Weights of a small mixture-of-experts language model, trained from scratch on English Wikipedia.
Size: 9 layers, width 256, vocabulary 16384.
Experts: 192 ReLU neurons an expert, 4 picks a token, a sigmoid router, a shared expert of 192 neurons.
Training: a variant of Muon for the experts, 794M tokens.
Below are experts of layer 4 (counted from 0) of a mixture-of-experts language model. Rows are named router (the router's row for the expert), down (a neuron's output weights, with its number) and show model dimensions 0-255. Each number is 500 + 25 x the weight over its row's rms, rounded and kept within 0 to 999. Numbers have three digits each.
After each expert's rows: a language model's description of what the expert responds to. This comes from a sample of Wikipedia text that the model never trained on.

# expert 52
router:481468522486498507490519466477497507498531476550517518463477522463481529494534472454481512471477525531482487533527525483508505484535499484465489499530510511524466468462477485519469465504529516534480501526473539519508490494523504472538527498523477462526531512503456500486518535503506525459483526485518508502459535515471528474497529523470498481523482471492484514522513470481528469529480468510502477497460534520481488502522499499533473571472496514479546468475467512525533491476517527483482509532529474498539501511534507465477518518477474476473487509528501554476453529514499511463483471476536492473466522544524539500493464470523526517486545474478522535491524498496526532508474548529479467475495482526497471482529465493478494554489489479530520525511482472519524472547488461
down0:511490491506512470539513499481495516520451451473493478483527555520463482468541478478544501496486494485514476465481530471512458484544477484472487523512530480474484475501487473504517511512501477496483523494497464465502446523518510469510520482518546516464451510499526487547538495501478507483476493479483495508475524502502478534544459462475490486477477477543490494481480512477510514471537484535486479519501487497509445576479539488452485510533478549516487518510528519523503498513541541456493473484507520489519483505517500526527503531502508523467481525494499510531494536545528563492542512511483492471511490496505478513508484478497493520503479508491497493509543523500514445505486462492563490515563496480472521506467491490510462514496506505515493500472543531501495555545543464
It responds to: Male first names like Joseph, Frank, Mike, plus word-final pieces such as -ers, -ee, and "of", "to".

# expert 16
router:471466515475504514465511441477487491511521466538490495464490528467472510502524472477492505466478529533491504537524534504511485487529486473463471504522493502525468460459470493539523466490526521526471503521477510524478495528526509459543505464522472477491531517513456514487499525508522551464487517479523511513465537533476520463533523522479515491532502477487488505529489452480523472557490475480501480484473541537489483488525508478527473518474508527470552473478488524524530490483526527472487517525527485522528500518522496464495518519492467471472485515527525526511470525514524481479484471485531490482458525511523535530499470469533523520506555483456515538502532469500530535522471539520514508471502478526515467471531482468517495542505495472541515522484488504508485474540475460
down0:491521460516473506460511488487481436520566463497497540485514485530468502486498489547518492523499452557519490492503516471480451512482485477500522473492456519511505491462481532509491514491479477499547489504453509536486455485499505520497477521494522516442508513487486491548522479536483521517483518486507511512518528526492465511465508517515530491524506530480490492491482528496472489483532508499517501491502492485515491495488507467503462511500523515550508454443520519518462511494546517477484517453528472498485512477447479512491488543512515491506484503509489455519479477511445488524525492517507555526443496462498482511503493512486498493515527520480477520531481540524513492430505530494463481546514522493553496463476507517467508511499485499516497506550479549485466556549525512
It responds to: Past and -ing verbs of movement, action or career steps in narratives, such as moved, joined, retreated, arriving, took.

# expert 2
router:489472494488502504477509452468522516527515481532509500467513529472482514494530473449493517474476522526491482527516531481521512482534508487471474487540487503529469474459473488523494464500528497527482529519479526520501481522529521479534518494520473466526531514495449521494517529494532500467486488481525508508456528500475540485492526524467500481521475469473496510527493463471532473515489470503502488492477540496487484495522500478528494561469493521474544474474482512523528502474520527482492518529530506468525500507521499466489505524469478475465486511526530523477444534506488492469478472483537497470460529539538576507487468469529544526485520470460524540499527500501529523509472538529481468475495483528494477468531470496499484551484471470535527528515480472525515473549478456
down0:486513499481535488494506521514540516505486512496520489507467449521499524555493515482466494499508498495475452478535525534503426505506517525527516489485526464463464499464489499491483497508509506488465516463551535550511528456535486461517526477520494458551538470476474489484514522521484481513443534525526527532508503502461493514521516486513489450488534450508479505500460498496486541534492514516502549474528506472483467488492493472498469497439506498534541519501517502490477486487476512477532535472504523490510482473500506482511501520490511523460499479494486500487484512496506510477471490437552460527513485514524519456488490491525491514493474433526516442500470486505500503495447514503488503470493507509525490519548533483449524529532503506513511463503446504466504470492475501
It responds to: Coordinating and list tokens like and, commas, both, including, line breaks, "- " bullets, and "of" after consisted/counts; also place-name starts like Los, Mount, San.

# expert 7
router:473486540441479508495516443462489494493496461530504502471481523483481516484487481446462526474495526533482486543520536493502483495516505460458462510508514489520478479469501459542476459510529508527502510518474533500499487523528522466534479526525463493502540517516474490489505528503513517472487487482516519497453540475479528471514514520477498478521485478461490516535491468487531447521500469491517490484462540526483498495530483495523474540475525512484545468517480510521530523482514525484491511527537495495514489512533495470484527513490478470456500506516523544489453530508479507474492463478531498467465524532530533526497463457529539501495536502457519536513535452531534524518477557538486481474489482529487463454538485498497493520490500470540522530504493504514506475523489476
down0:500470516541501539485474508495474534471473529504468522461456488487483521482507531492537514472505535520497506490545522505483521504521476514497524502520496500514520496513432516468513523493505495509540508532524542505492520461517496535555439499516521510505450477517518520506506503505476509457492527503523493501485526557468507528544487522487509515508509502496567487492474491503476479531485502448529487503476504525430488493546522517480494512480518526503513521461513509449536516459526463492511508478555507530489543536528498530464529530483468502483524531540545475499532496486495501485500516515508541493490510488448511543515440519445481483499494543501530491530498480498507462495497477521495531535539485512475516501478525457477498522513496485510518530542517509532486475502516468
It responds to: Inflected verbs and verb-ending pieces after a subject or "to", such as combines, determines, served, considered, directed.

# expert 24
router:481476523480513501483500453474497497501528462528516528462488528484474527478507476457484522464480516530492487517523522505499505490530491482446488505514502489529479476455484497528464469503522507531473502521465522526498489510528508478529540485520471477528536525512450500483513536472515511468487522481514537513450534506474527477507530514477505491521488467488485504527507467471532482532479462487519482482475529517484486510516489485527483557483504532480544471492495502527526500469522531468488518528537484499535500492523495462485510527459479466476505511532522523478438535534496509465495468482538493474469525531533535520495474471530536541480522470465516531499531496504533532496458540540484480477482484520478467470529475493474492562486490473536517525515481472517515472548483453
down0:490486536505500493514495511478517514497494525511505548511474461483492483489488496516521447504495483462472471489510476542465505543502517480471483514514502528497477520471493469499509512477459548464535487489511509508451511504490466477466494511530522509509504537532500504475511519469501522514527486474478509551457517530486498507483436472545440499501502506507456511499514564469440508503473526517509470497516430468532486486494519515484480461516505464487543517485522540500548535462505486498518514514463502500500479490492482449516503461519496463522519506512544505455477513493538486500494491526505509517507448545479520513516496488502490521486504539499536488493483518505535454492531544502492536509499489484508490471468463482543477481520483481471480505518455524455506421522476501
It responds to: "to", "of" and head nouns like part, development, government, plus month names before years, e.g. in April 2018.

# expert 30
router:501512453453483493481484473474495531468490493506490474475461552466461472508566463494508520497535494552481510458519519476485464474503539481476513522507506498536470446515493514484496482476480518539501524499471478512496489489547511443526518502456484518534518481515484536504510565513526543466502459504547497506474498487511541477486520536515536513535488484483515538527509486481500487469487493468515471518460542494471525516515477477506503508470525474497516480466444500497538489517541554534517502523513467538469499491483528475501488529515482456475481509552470522526505529506481510475494499501541499486470511471508489492498502482552554512476531545481507543510513514505535535534470496534501511505484458494522494516504467508485488508471465463526515510504493503508489476497504490
down1:515503547506517495496552477498503492535496536471460513504558539502482510475470463486500458490482528485532500507486518498512485511477534515499527503484529499575498511493479492500510546525497502438504492483521530501506468504519487543493485503501475531504496546464513539518512499536506482530544517469472499524470524500516520471530523506521522509473485524522470496513524453504499472503510535514517515481478492489513481482484512500524473482463491471508475503507474473534487483457520534466470490516520544544512509507527428540497489523485453478492531498491505504483507490498510469484473514490527487533524510518473516487459451531506538515512510507532467465516513510545482508503491448529504492505497479482481515480497517458416543474457500463471500568509510511553493501513500550
It responds to: Words inside quoted song, album, or show titles in discography tables, such as You, My, Love, Take.

# expert 63
router:442524527422495476464510492464481466519520465501471526512501496492475485497478503497493549500486498532508481510484536491453503517535467462535511463517464516542459485467486491495467454501472500510483505558498536535467485510493503506531508505491465474518518508527484511504498533493498521456511556511542527495520549525461523514509500515501512520529453462444493558527476473513518502512504519500510509482488512481492461520517462501511487503490482507496520477493500519523533516451534516528532512529530520501508498510520503469470529549513495483488508512528508529501458522543469512478527470478538528493499481487526513528519475486489555479494529517536503531531484503507521537548477525522489493489534494494543478498546507515498497526474456473477534496481481465480545482504493459
down0:534523532493510495505517481438464495514565481522489538478482525496489505509474508512509490488471496487538495519513519458546512506481485507487481507457495484506550464462478467537520507526490518505496456507533519532502510501497454486500528524475496459491518510460494511455507499475474510480524463517503472533479465442511540482503475491508483488486491524502476542513525503532509517465514520473470482538457485494505475486485513505466508481481495493546517511493496539496485492489465518492428503471546522488539533530571487531448492515512504552540502514517455521488533497514479511503473491498485514517475487502447526530475498484490499508515508522527467455483507517490478529521474519452503482509505533518486487479459499434489485548528451503484514477484481508485511556476487495
It responds to: Auxiliary and linking verbs after the subject, like was, is, were, has, plus adverbs such as eventually and currently.

# expert 45
router:469497534508504498475502522511500494501491511514478507472519490469524500486455489453479494495498586512532466478483522535501500473533468500520506501500503525538458472503474474496480481511536477506490455529475541544514522501538476438527523537510481527487495503556495497503522510439499546465459519494520496513459489506476498511490492499486502488532482469487509475527490488482511491502491509508505479478514511500517524534527454490528496488432495513470537475463505496498521467503510504496527473526555447470519488456501525447485529535514467466450497474525526492524485509499496535461477477491514482495510501511506518516513487504504499489479507484517529523494528492476495552526496495502486472442480474536468478462510525515467493497454509465551491548502427453502508492504521491
down0:500536501472503491491535478510509498473449512486513479481504490488504483503500463497495487449488506507516488466478552515500514537529546512535519479457507527449546504498479505513486492479494470473520508498494549504546507519523508478504510473481480512462483501478511525496510479539480481536480494487487525458514499483554463524503479486489484532456488528477523490523481529512500491462477486525535482521482475543537478514475532518483515459557510523503495503489507498501502421503476497503492499493524508504478518515565522506505496485502461510493531512507488498467540455495520496482510501482518524579487545494493501499490457485466523497546484477481566530491471509524419478469520526529564532493512540509504498518497525515511512448482547503450474516495505492475483503495490520
It responds to: Word-initial prefixes like en, dis, trans, sub, often right after to or a, as in enable, enroll, disaster.

# expert 34
router:482477521468504505482512467470495492513517480535506508464494531477479529503519471449495518478478524528481499557531542493516493488533505465467492487527501501529479468452477483518481470516513509529486509527471527500512483510526518466548513485521466463516534520517453508483511536484518506461485524474523531512457537502471519475511522528473518489521476473489504519533500478470527468532473470503520486490459542519487465506526489488536477545470497521476537468477482513531525503471524526480487502532525486513520511491522495458491519523485468480471514510524514534486463526527495519468489470476527492472462525538531539506503475470532538531491527461460521530497524496499526530504460554536492483470502481516485466456531468483474501559472487479532524523506485471510516463537488465
down0:485450506491504503524516470467447513493522542532486529493500491485547490506544476535508480508474480472535465529530478505518470502443435529439503510514528492502506474491535497497505527553517517511513518492500482547473491527518474484526456500519472562470524498481511489495519474536503473523467515495481486490502516482485489492521535537470527556464509535475477496548513504525518536481505481479470517492517506504505485487464422454524514530531478496520526468496491502493517509502475479511432479495533538488525444523484487486499505509498500516500496486449532472527499544524498497500482529505462495498484526512472512511458525535487521567495528541466497514498513564495495516492482490523514478501542503489466520497515498518494491480495524515499509504488517504484538487486539526
It responds to: Commas opening inserted phrases right after was, were or who, as in "was, however,", plus sentence-initial He, It, More.

# expert 14
router:472472508467485513490509464464501492515498468532516540465503526485489528477499479466496529466484520532474486523528538490504503495522506467468484507506490511521488477454490485538479465520519504522466486527473533492486480516513525466566507508531472478515529517522464504463505536509528509471477506478518517496465537480477524472510531523461506495519495473475475506536508494471528476527479466478501484478471540534488484520525507477524489568476514510478566470492485514514532501482525526477494502523534497488523513493523499467506519526486490472475498516516501524494435532535520527467488471479538511473459523539532555514503476471525523542494539483458516530509523509504528531514473553526468453476494483522488467468527500500494471554476485475524515524516479480515532475536482469
down0:503509520513503528559522425489515495493501519503514497507506454465472485440517495525480526499482497508508541515439491500546468501452473468468492486492464488510469507461459463520511497494507485463557437512522464474494524495519526520440549497494507507460503489480473514489503484492498488471532505521464477506532503465511500529520482462476513502493527457523528486458497530510464509479493518526529508495550504537492513517539521482516524522507491500554488500508490501497490524504546488506495513493535475515498509484529473473466515554502532491542495497536490515536493480504502512489553506496455509497546477476484491484467501490492516484549539467547480518541505449523518507532501472511488481500477463470475525496538484508492482509481499486496475506473533503506530544462497471
It responds to: Prepositions and auxiliaries following a verb or noun in biographies and politics, like instrumental in, prior to, via, would, had; also ==== heading closers.

# expert 55
router:488484470498506489498527531490491469536518510495502484508486517503493504423533510476482509481494527567498506469503470489485505477499524472480499533545489475511518517469456476512483498466504506523507507526481499485497497482561516503485525475488471496522496522467439476475540515499487529483506478442522502516512518510491485469483535542490484531526530453526514535510438475485535475501555453497458455500507524512485526470513455479513471519471537484485514465494458518510525493453521520511476523544513458516496501461501546479517501496463494489500529470515470487496544506521483494495505496451568490489501550499479495490482491482529508496558553471509519510540505493519517539484469531511503501460476464511508475486510458494488460522518482460511458514521486493503478491510495499
down1:494517477525515510550533456507486514503517473520509501505484503503495444478485474511510514521495468494511479469486465496502508516488493495528489524503480520477472489531513477513519506474436511507462466486525513499524486529491515502512483488506545478476552460455474513491532490515487434483509518527486474532534477482500522497526496509496478478488521482499529483487512489454534504479486521486522504536481547471476532487510502486519514470514504452515438552507488465482495444524527538476470475540523482463480484488524533469491451477463458496489471494424482507442495513522540494486486471495490476478494473536477521480505527436533476504513501502504466511498493470495466488526511508473469491507582522511496483506466473454471533512507505482510489484468504457514508513492492456
It responds to: Single letters and short consonant clusters inside abbreviations, codes and foreign names, such as Rz in Rzeszów, U.S., mRNA, Mk.

# expert 33
router:499455511457473500511494458485501498484485471506538509489487517484466537517478490501508519493503530521487497561486498537522485493519484498464472547511478499513489473476512498504539495516511523519516490546477505478499502514504516501539450521523480457542527542490514512529494533492485504500417538470499521501521540487467476484503517504464485483491484475488534509534552504504532472504457479496510495536492535501502501515559485492568485528468514487461492460502515508504506513450513519455510513524529474481517492529552509487446518497494487491475482524540513558535443509507486496504518490493540539500458535492502534536519510485520525473476516545471488494494536527475492531499502514509502493484544470527524505469506480516521486526460504453509539532539471513508526457506516485
down0:511501516472522524484492490526546498470501441490493471486492518451491505480498479497487482547469522467455496504550445494488501495497528509475490517481496519476485466538579503491526484504522477493476443471494481483469523508490511513503493511486508514526474484516499496532529479524499540505494514469502498488462478543507490495468549511537471495496543525529439506453510460510480500543508536496515476519499484511484509540505461486523485502537487484519511493483480482528438490529505497526497443471526528501484543455466486510502516455528446492475528490493493440507538484465521464473454509494468505526498521471492541547481501500511518468489477526523472517472531483495494437472506484508480510522491498468516471503486498498482485469489496491503501486490525487464496455540534525
It responds to: Last lowercase pieces of long or foreign words and names, like ine, li, in, ep, often ending before punctuation.